config.yaml
moe_layers: [0, 1, 2, 3, 4, 5, 6, 7, 8, 9, 10]
num_key_value_heads: 1
init_std_qkv: 0.0509
init_std_up: 0.0509
init_std_down: 0.0
optimizer: "soap_variant"
learning_rate: 0.00423
batch_tokens: 131072
Below are experts of layer 5 (counted from 0) of a mixture-of-experts language model. Rows are named router (the router's row for the expert) and show model dimensions 0-95. Each number is 128 + 24 x the weight over its row's rms, rounded and kept within 0 to 255. Numbers have three digits each.
After each expert's rows: a language model's description of what the expert responds to. This comes from a sample of Wikipedia text that the model never trained on.

# expert 15
router:095108119139117114096122139142156107100124124127149163115152116175158125138151135087121125088137097104140135093131128139118090089138127162137170168116153071138150108129110113116116118106124059091114125135147153155117098152165100112154111149135107117148162155155152133115122089117114177151
Description: "the", "of", "by" mid-sentence, and colons after infobox field names, as in Founded: 1979 or Court: Appeal, plus title "=" lines.

# expert 55
router:100108127122139149136101129154142146123110102106121123208123133088158157110097110111136131148131166152057111070098144128151153112151134100167123109151121129122099150094126132151164145169121104145117159112153148126178134137140098117105147111094109139160132122144128124132113120108083125143
Description: First pieces of surnames after a given name, in lists and rosters, such as Brian Car-roll, Bob Bur-ton, Elsa N-ägeli, Smith.

# expert 7
router:086096124092123130138168128125125143148124119148129138147104138146154083112105158073152131096118156111125100125126086153140135121174150079139113132165084154130097146108158129104149124088118124139106179106114124126153141149128100120112132076141107158167109073117090131122125130157106115134
Description: Single capital letters or short pieces starting proper names and compounds, often after hyphens or parentheses, such as McLaren-Nissan, Co., alternate.

# expert 54
router:138132142112136138148147100146115121148060085125116103181152144087158152155112148126153137126094139137150086118143114173132136134120157096092110131160154108118156154071127169140114152156083145138116138143124129151142091136157090136116109134129091107124112136095117118125075133111108124156
Description: The at ending somewhat, spaces before numbers in dates or names, and syllables in foreign or Slavic names and words.

# expert 26
router:176153107113110110121128137096112137126159087122146127102121102069129159123130125176138113167116134106164102088097115123077151146145158183081118135143061092113130128135094144144105154151130103116123091127124116113090137155126142131136119143122124112081135128155145120134153135115110125094
Description: Final pieces of names and nouns, such as Bust-am-ante, Just-ice, Colise-um, voy-age, extraordin-ary, often inside tables or organisation names.

# expert 62
router:162105161142131153141147141127130085137137124132113110141139145182156101111132162156149083138125153155151109101079117158144137130092135103158144104126092085116152107119193132163118110166155131104103123104150151169142139099109106142110120105130072144118149158146126134106140101134122111092
Description: Semicolons in "v; t; e" navigation boxes, table pipes after names or labels, and verbs like is, called or named after a subject.

# expert 4
router:137168108132135136122148122107136137114154077132171124153136136123155130106097096124146089101138096147103164163104125141146133119134149108118166125146109128136169122145128103100169110129181113139082176125156107126138132087130112080144162119132111115097146089115118116099117092137089081164
Description: Short opening pieces of a word, often one or two letters, with the rest still to come, such as s-omething, ch-annels, Th-roughout, ass-ists.

# expert 59
router:100107158121127155155148122119123102153163130135120132083092114160123033104144093131141151131132131116159147175122127124157142125149101093133126108121105140112138084155121122120121128151105137125140109147153108168100151124082135175135113129132121101131119119113125100149152095152075086102
Description: Percent signs, line breaks ending sentences or list items, colons before quotations, and table separator rows in census and list text.

# expert 11
router:178108096145133159133141142096080108096121124133119124104123156201189169062126153090127124097103144108084145125107099127133142080137125097132129164100115102134155139147138129138145112126127127133125155127166151129140136131148114126097174116122111106128144104157139152154136139139099137123
Description: First token or letter starting a heading, title or paragraph, often after == or a blank line, such as History, Pop, initials like P. and C.

# expert 36
router:112122177145143112160110144153119124157120123151146141133132088145156130162105126214144093112120166092121122159129106151086116112133162141118124143115108133154088116117128158145093123153132156118111112113098179122120129114142112163115074137175124118115119156141152127079133121097157144128
Description: Verb endings -ed, -ated, -ized forming participles (mandated, reactivated, unarmed) and the word to after verbs.

# expert 41
router:147107131115090076133134095119117149106152139089136169135147119095165136082128098120154140140156132171167136093190109111153133112067089158126135150151130104114160147118126140091126134156138106104152099119098089150123111104114151112161145121109123081133152108123114130123121132147102124145
Description: Middle and final digits of years such as 1987, 1796, plus the word ending on in Baron, Colonel, Honours.

# expert 48
router:151141170148103142143113135151122142139117114088116078165125131181119131118125115139152136151114116099148187156175135122138137112056128151109137155131091110114139107146097133106149118120192131133117134106122104102068122121115120105157083149148158130138134104126132127090142094129117113103
Description: Commas and digits inside large numbers in census, statistics and tables, like 1,724 or 229,850, plus list commas.

# expert 16
router:097139147124096131125140134128131127129171132155133150165155120209172045123159100129098122120150126095148160118164137097143157093144121137115119122138133124118153168107100154132149106090145122130150102157158094113122137111102130141109114152101130122122149074126121120134133161109112100112
Description: Dashes, pipes, semicolons and decimal points between numbers in sports results and statistics tables, as in 7–1, 28–13, 678 | 644.

# expert 8
router:155173133133146139138111139089145093079089107142149152161108130080105138149119076179130080143133157123155122156151117116090143140143125157117158144139101096139136117125089115131091103140098106103120129141104094123118113173108143125142128148157097139129133198123105120143133109126117152110
Description: Middle or final pieces of common words, such as exha-ust, fin-est, app-oint-ment, acknowled-ge, plus the space after month names in dates.

# expert 29
router:091085124090104164164165128116122125093140118162142129146131153186157079133109107105140122110081145148146125122130138080164138109128147150080115112142072095158149080103135101124146104157132139101124126131110144148104112147136104136146144134143112143119164150127140119147181134159126135136
Description: Hyphens starting list items or joining words, opening parentheses before years, slashes and square brackets, as in - List, (1961), China-Japan.

# expert 10
router:158136096087154133096134133111163077107092103103158136113101183134114132129100136122128113117083107141073139119124152096099108098140120167135170117145137091100135140151151147167137079130164122089119130133140158119071116128151114117149137102132123114137134161104154138126117106160153124112
Description: Opening quote marks before quoted phrases, especially after from, to or 's, plus first pieces of words like un-, im-, we-.

# expert 56
router:106107094114097124179157122138144070148135131146129154170122081198151084143110148166171095157118124122161138096129122131121093113137142152149136095114147114144151145109136114144109100156139117125143104167124157151111117168128119147120146146093118147103113158138115125113161091126158132117
Description: En dashes between names and roles in cast or credit lists, colons after labels, semicolons in lists, and table pipes.

# expert 13
router:108128147161088104121147150115117154092094156129127166113156113143148185103077154126138135128107118111159106108140082131125136111167164103186135127127114092139137174102138114112135148133110153107132128132080132118149104137070132134097124113092125120151093142169142119135179127123120147118
Description: Route codes, United States, years after months or Act names, and infobox fields like Youth career, SR, US Census.

# expert 18
router:159146060110144156135178151118139145120139098144144144152120139106082088112118166114168120106150131156082131163112136168112150120146163116147165135126121129148096117154153136111164140085120106104148130134176138081119112148125113111157124100128111131095137152141102116150163114143115100158
Description: Single letters or short onsets starting a lowercase word split into pieces, like b(riefly), f(ashion), conf(used), sp, fl(ed).

# expert 19
router:086129128100111099140112133156148078125111138102132144176127125162083178141122118176091125156106132096141171135133159098147145141112162139094166157096157087138161108135124113147166129145143106123135145135126153152111122131121133137184118141095123127077153145118097111109136121108103157125
Description: Commas, closing parentheses and relative pronouns ending a noun phrase before a new clause, such as that, which, who.

# expert 24
router:168124155151130121133089142154153138134118157155156081116113133116167119103164138146150151127120113139105134075154135101119136094160094092102127107084085120157153137121101127158112124145165129136104112128107099126106122091069110115112129160138155162142095105166141110103138104131158104097
Description: Inner word pieces and digits inside numbers, like oder, societies, mollusc, 1943, $400,000, plus sentence-initial However.

# expert 61
router:153098182156120136199133145158158172095109140146110139152095150156162104135099149193142103144095160140123162126141159148084128097111115116119138122106134122127146101119098138098133143136153099137120115143127141115100135137099093082118113148137132142124155107099094128124125147132148152169
Description: Infinitive or prepositional to after verbs like used, refers, credited, plus modals would, may, can, will, could.

# expert 22
router:105136095146160118117128179115130102132159108131108161190131105106126131168107119171126119122175110163083105115099105101106137116100133134149151124142155104140112134109142141110095102120165129128134148114158156120119084097133114106174135112108131128102129147123153089114075072156139109124
Description: Verbs right after to, could, would or a subject pronoun, mostly be, been, being, were, are, and also began, become, improve.

# expert 30
router:179147117160167131153131120081086161095074145128196138131134105057132094152094113099130107158133145136121135094136128092091136112110121140126114133142136077128132089096112125160154147132154085131130095145107118125104097139160132104126134119127124122112143135148111118111121103112144122136
Description: Middle pieces of names and nouns after an opening fragment, such as Ford, Lawrence, Sheffield, food, legends, Persian.

# expert 5
router:163165133121144079119122153070120122114154110166152143111120136126163125104103139158143115131156158141103147143116113120178154122126158117106115120154135127155149131132150166128138151159116099150130143118143158059094145118127153183110141068158089119155124132146116122100160119110107139103
Description: Word pieces and short words about direction or movement, such as back, west, east, moved, pass, out, and mid-word bs, pp, ts.

# expert 44
router:188137123127174148152141107112100149116117127114130127146178133085159165114115131131114155122131144118106149168112120125118129123166144125126148118109154105114140162116126155082143143173124094170089101127121135075101147170116117101152130106128117115111197108135144149152153138159108142160
Description: Opening lowercase or capital stems of words after the, a or of, such as Pol-ice, pol-icy, pro-sp-ect, prov, organ, att.

# expert 23
router:122088155162104153118115145140114173130135164131109135117144127182104088102133135158163123137071128130131117146152107120143150116142080115123081138150089121112163119145133133146115132089135120134172132125195101179145120102155091133129097123121120116141123137157158104138149174140149107134
Description: Digits and blank cells in table rows and year ranges, especially the first digit after a pipe, such as 1, 2, 5.

# expert 35
router:107145158164125145138132118081149130150157091146183149145127098186152142112115143168144143093134116080127152136114083117123119111130112156111113169156144123096148104136114155080125127136117143141113119143115166146103098180099150138138131169116082124127144168129126127139092117119111102100
Description: Articles, of, possessives and counting words after prepositions in narrative prose, such as the, of, several, three, previous, six-year-old.

# expert 3
router:175110139136150081144110100126113088117161148124106140157136102049162109103173187138156117128125128145134127164158137099094133143146130109150127148121114133136127126110128112149135117117126097094107112081133126098085120153145158140117146122130095137117164133087122172121163099113161128131
Description: Adjectives, participles and nouns after "is a", "was", "as" in opening definitions, such as close friend, elected, based, known, according.

# expert 2
router:078116154145108109136114130131097114123124146142111112090100103144138124107181142089109189175085129132156119176186151154117144096155124127135127134138123136111146126136103135109130158125128136139143111113140157124108162111071142099182100149137123107121110118110152131169163153139127101099
Description: Digits inside numbers, especially decimal geographic coordinates after the slash (40.723417°N), plus units like km, million, sq.

# expert 60
router:162097120156111119168125085105110134109122147077148158163133105098129137143098088119143148133115155116157113112100109099138132161124154177094095101157126130164130193133142119099082150157123143129109144126138144116109098128147116146119141164150107116146105166122147148139164173091136132121
Description: Word endings forming person or group nouns and names, like -ator, -riter, -ens, -ys, as in coordinator, Djurgårdens.

# expert 9
router:125136119154085126135152132121120160135143150163147171123150141169140110136147122140133168106095133151135124154152109110124151180117084132154130103141120109106133134121110135115145144135106137101145112112103175121182137123129134169146121114139124075160144055132137158108134185124077132091
Description: Digits, dashes, pipes and line breaks inside dates, scores and season years in sports results tables, such as 2014–15, 0–1.

# expert 17
router:176126094137117122140131133122133133130077133126090133169148108090113126083097145144131108138102146176138110105136080133187143104127118115113145097126131115165144115135119145134126114145135137099122143138148142123158072127116078155109129126117060180106127105149145174119137088151116127129
Description: Middle or final pieces of proper names and place names, often non-English, such as Al-ko, Tel Av-iv, Jones, Poland, albeit.

# expert 0
router:125108097130115128124104134127137099120134149115143183165118121123116104134141116154117124111149143168128112121099121167089181122124180102165149117132115119114133150152115114145149140104156162162129136140149149109140107117064098153179144102128070137080143170135119117134114121178104104128
Description: Forms of be and other auxiliaries after a subject (was, is, were, been), plus adverb suffixes like -ly, -ially.

# expert 6
router:105068166134163091136190124126123109104158147131200119138124102137077167106100143156106108127098146093125117154148123091138130133139121132120134118114074163118105130131092127142115131085121123112122150100127096127109131164141123180106129099141110142119170138120114117124137140151160127142
Description: Common nouns for groups, places and works after the or his, such as company, album, town, government, club.

# expert 45
router:186145143154124111166156138140122160149129146134113117134103150129176144107111132063144137119191156088126109108094134144172134138103116106106091143146138173148140139155147149142114139146144112142135112145122080093112124107093114141110139110164142143179101108090139128118097124122136159124
Description: Vowel-led second pieces after a single consonant start, as in c-ard, c-ore, m-aster-ing, l-atter, an-al-ysis.

# expert 12
router:179123104147135158117196117161129144146136147102092143123116120100148133071105121113143143094163122157124099114118142163082169147168148120130132116147116132140145158181147143117130165154118129102099124147155130133101132121146160083074123124141142126117106133115099128142113126155163170127
Description: Word-initial or mid-word pieces with r-clusters like gr, str, cr, br, Dr, as in Belgrade, struggled, Armstrong, grid.

# expert 57
router:102098125126117151161085130102108134163153142105143160159131096112093145125152116157116126134157118111149134140098110124079156136160128109138150113084068119143140137068116143112118130117112140118111131108142115130100118133144113110121118188124115148073157157115117076087088132102129127094
Description: Words of quantity or comparison before a noun, such as other, several, both, many, most, various, two.

# expert 51
router:176098133100155156143144146112134134136090105124129131146118110108140161137127115097126124133103123111105089114098165118147112136127144114149144069154080096131127125122115144124151142145137093072121151079123092074118099137116127106115095135140107127165119075135099122124100164127085168103
Description: The first piece of capitalized names or words after "the", "of", "in", like Los, New, Mount, S-ylvester, Website.

# expert 33
router:147124153134156089152120112110149192167092112127122122091090160106135151133121138168135140161103158094136136089193138114108121130129088111108128149116117104110130123136092143144113094133131148073123101128158085131104116115116108115113137134117121128112125103136116083099098110182131120164
Description: Single vowel or short pieces mid-word after a stem, as in pat-i-ents, so-on, circ-a, pecul-i-ar, plus words like son and father.

# expert 32
router:114107154132135155161166144121140126128154143139179150135131146153165111088123122138135180132090110141154156128089152109145122160103130136121127114150111097097162082173093161160158128149127072139103143143147166149146154140095166147163134144115123095125144135123182144137129116110111140117
Description: Commas after opening dates or years (In the 1930s, / July 29, 1978), the word the after prepositions, and digits within years.

# expert 39
router:189125149126148100130097102148106145145119145142106099138129136136152131120101129123138149162112135130118162040153107125123148103132146099114128105118136125125156116079131119143115115134155149138116118130140140169187105111103127146098151121069112136086137097170089082159141143123128130146
Description: Final pieces of foreign personal and place names, often in tables or cast lists, such as Gina, Goga, Lutz, Arizona, GDR.

# expert 28
router:126108153134127087150132128128137112097139136170116111165139071155151131131131121150113108179095139133075119109119102078120130157120119137176107148116097102134124149109102148137104123129112117070138098121092160098113146135120127177136135096155067099117147118125118114110145171130110139096
Description: Word endings and nouns in sports, military and news text, such as won, announced, elected, Road, Racing, and the pieces of Comm-anding, Gr-ound, Associ-ated.

# expert 27
router:152130139141165131111126138121099149081164096102108136124129146081142168113142154137143137102109132152166150104144100074119119151084101156121110122126077121110145122116052108099157133136096114113120130144110160138099119162093156107123158128135141105143148147122119137170138175140123152112
Description: The "ire" piece in Fire and firefighters, "y" in They, and middle digits of years after "20" or "19", as in 2005.

# expert 1
router:071152127141134197162133089117123160116109089153120130146135120125125115113128132100139133085118142126135134137122097101112147102136117115158133155120121112125146124155073151144119044108138100058164125138136113142086120160134130098129131109174118082134116131131118123139105132110125107126
Description: Spaces and first digits before numbers and years (a 15-round, to 1992), plus film/award words like film, Best, movie.

# expert 14
router:168173132162167157145138136105107150118106157103110147063132119135136123135068118149136113119136120124124138119105141137108154173119128150152133144111036121103136138125124111113142094141102085084118135160116115114119120146131113100142113118149159128089086146114098117094115116156134112118
Description: Opening or middle stems of Latinate words, especially the piece ic in pred-ic-ted, superf-ic-ial, sil-ic-on, and starts like ex, compet, init.

# expert 42
router:186144121152121130151133162165069104137122153147098119086147160155150114093120156182135104075096103100139153114126099094144138138083130134138124094105117164143128130125095098102154113128132133124103151132148122139094104087107072102127144138118126158136139130149150129125108117109122133155
Description: Articles and function words like the, it, however, these, commas mid-sentence, the ideo in video, and markdown table separator rows.

# expert 46
router:179116114080156156129124139128124098125133146168110132092165163150162145106109108070133168089126129148153082107114135112153126123087118103120088143156090153086136179126142115124122123132129136164117128151102099136151135106094176132139111118133139112129115128111133107108136099169106160147
Description: Second or third pieces of proper names and rare words after a first letter, such as Cam-ber-ley, C-er-úndolo, U-pt-on, p-hen-omenon.

# expert 25
router:167132140130131164123144146136134122104110100137142159130117105164132128169123207184113124105100103118135086172125149178143130127131153122129100104100114108165109109128139127122122139142147149146108133112118160143132114099149136132087086113175127150116147152129133104114092067146167103135
Description: from after range, the, its, each, and forms of take/took plus st- pieces, in ordinary prose (ranges from, takes, stone).

# expert 53
router:150111097128128086136134110133129158132084120112141134156086139085082121134138090127109126160108158126144157100162098090130137135098142103134115114131124117167155140095152163132143160146100173162146158126167133135144113114148097120164164140084125131057107149132146125135141096138162139136
Description: Final pieces of surnames and place names, such as Stevens-on, Finkelste-in, -ville, -burg, -ski, -ić, before commas or pipes.

# expert 49
router:174146113144111134119132125131143164156140139186146126127128124190172096111137132126152173143126085173086177146114087114148122141075127122114101120141090144119162126141119135132136148103132097124109144110148145150126164171091139123104119130148113119148116082096134142109164138155143105133
Description: Digits after dashes in year and page ranges, scores and table figures, such as 1999–2000, pp. 155–165, 1798–1868.

# expert 37
router:119084149167136082132129126116127127131127145093089124129103104088090086136131084135146141160150179112148097086150157126142131125115143119058133134107159150148109150137142172142084116144093148126123099132165140119147101168117125149134114153111119173161130132153130118116155157128103129127
Description: Final syllables completing names and words, often Spanish, Slavic or Latin, such as Dougl-as, Ljubl-j-ana, bel-ief, Soph-ie.

# expert 38
router:155145123141117085115052125104130135104111141147122133135088141103130129140120134119141119156139149103152119146082107130105138100161094134062122140123102078144125164107118118136093146134150107122120131133151114115157125121117108125164151120113130121095131137187093089103133133065175145137
Description: The word by in infobox credits such as Produced by or Teleplay by, ring in Starring, and pieces of words in species and genus lists.

# expert 20
router:157142114178069127186118113139077127160116103175125121160157082167163119109104122120147130150182112169152112132135133101139114145142146136126127120162113157114110148126111129106126119147136117155165131130137156104180128102108144136118103129131094126104158118137112130084138143087126144098
Description: Pipe separators in sports results, scores and succession tables, often right after a number or name, plus semicolons in lists of races.

# expert 40
router:107105117139138131150154116132118174136132098112105154115109090114136112114109115143130112170126164132107118137128091157118149084183144124093143137152141134136139130180123167097108091143109092102112155074127064097072105140142144133151098155136095144085134113146144129153130125110120123130
Description: Bare space tokens before numbers in tables and election results, and middle pieces of longer words, such as rel-oc-ation, gran-ul-es, or own.

# expert 47
router:165140112097123131138126130179150139105122144119114091099091116060160126118085118116133114104100133162141129096085104135139109135112082114113118129139131139101137161177133130095149108129110106122119121114130083113108120080112147135143127157142119145158165131098152158131107103199130134158
Description: Vowel-led syllables inside common words after a short prefix, such as prec-is-ely, ep-is-ode, up-per, disc-us, un-it.

# expert 50
router:115183128126110155129121148100142127085078116145108114148142113095178121093131125138120102130116134143126095137146109101124140136130147171108115127143114095126146138118139120099122077156116122117111121144132118101131157128085120128108069117120062122100127127169139098179182129101094088119
Description: Pieces inside place names and compounds, such as Red-ond-o, Diam-ond, wingt-ip, T-ank, plus the space before years in date ranges.

# expert 31
router:152117121121127153124093116116098139124127142117135138144111120127171110120102151131127161126088150136106148045132121133098137136164124102093101106129153131140140125112114128159120156128113128146110180080141126153131093139138108104103113125094109128137088071131109093105114200176112150132
Description: Middle syllables of foreign personal and place names and digits in sports tables and cast lists, like Garg-ar-o, Kits-ut-a, GK.

# expert 58
router:106138144174109128109074098111151118153123133090111093123096122172162146132139137112163152154107103117114151149159108082143135128116158122156124127114094136158120136104171096126122181106126161169108166113123079183106121110091134137125140118142090115164117122130107127110147114130156127122
Description: Single digits that start or continue numbers in infoboxes, tables and statistics, such as squad numbers, heights, years and scores.

# expert 43
router:118147129149111120158127137153132106117118118127129108126112143156092120103097148111104134080133139146120135169099122144130114124133132125109193135137151137131104151142183126067139152142147081164094159133149132108129127145100098077126126110144166144075091113145124123152114115156141108198
Description: Opening pieces of common Latinate words after a space, like acc(ording), ref(lects), res(idents), t(urbojet), cont-, inc-.

# expert 34
router:183125126093170146131128115124122114066106149128126136131142176099158140124154119119126123113146132091083136139068113150137137139097120107132117117107135136113133155160101140115155150147094094101099127134097103081143124158121127089146100108122106143145146089116072094110114106124137111173
Description: Word stems whose expected suffix is -ical, -ics or -ing, such as crit in critics, Athlet in Athletics, techn, Med, sett.

# expert 52
router:162127110105167122134121134112138105126044108083127108149149129047157134142104138138128123132117135117114102068134138115134129112127119125143129086121120148149141137113121120148153154128120147090109160156119112110138102080167089127104130112082100111140139096114149092115137114084113128141
Description: Final syllables of foreign names, like Teng-en, Vill-an-ueva, Jerz-y, and common English surnames such as Jones, Williams, Johnson, Taylor.

# expert 21
router:173170113150120157108122095099147115158136138156129120151131107070151165099104104100142153132137143136124098142087108149118108090165156134146163150170100087172136151171156134132127114122123134121117147142142140053147132163136117119121130113130132156132128093119120113166108121129133171112
Description: Word-initial capital or lowercase pieces like R, D, J, rec, and the "ult" piece inside words like adult, vault, penultimate.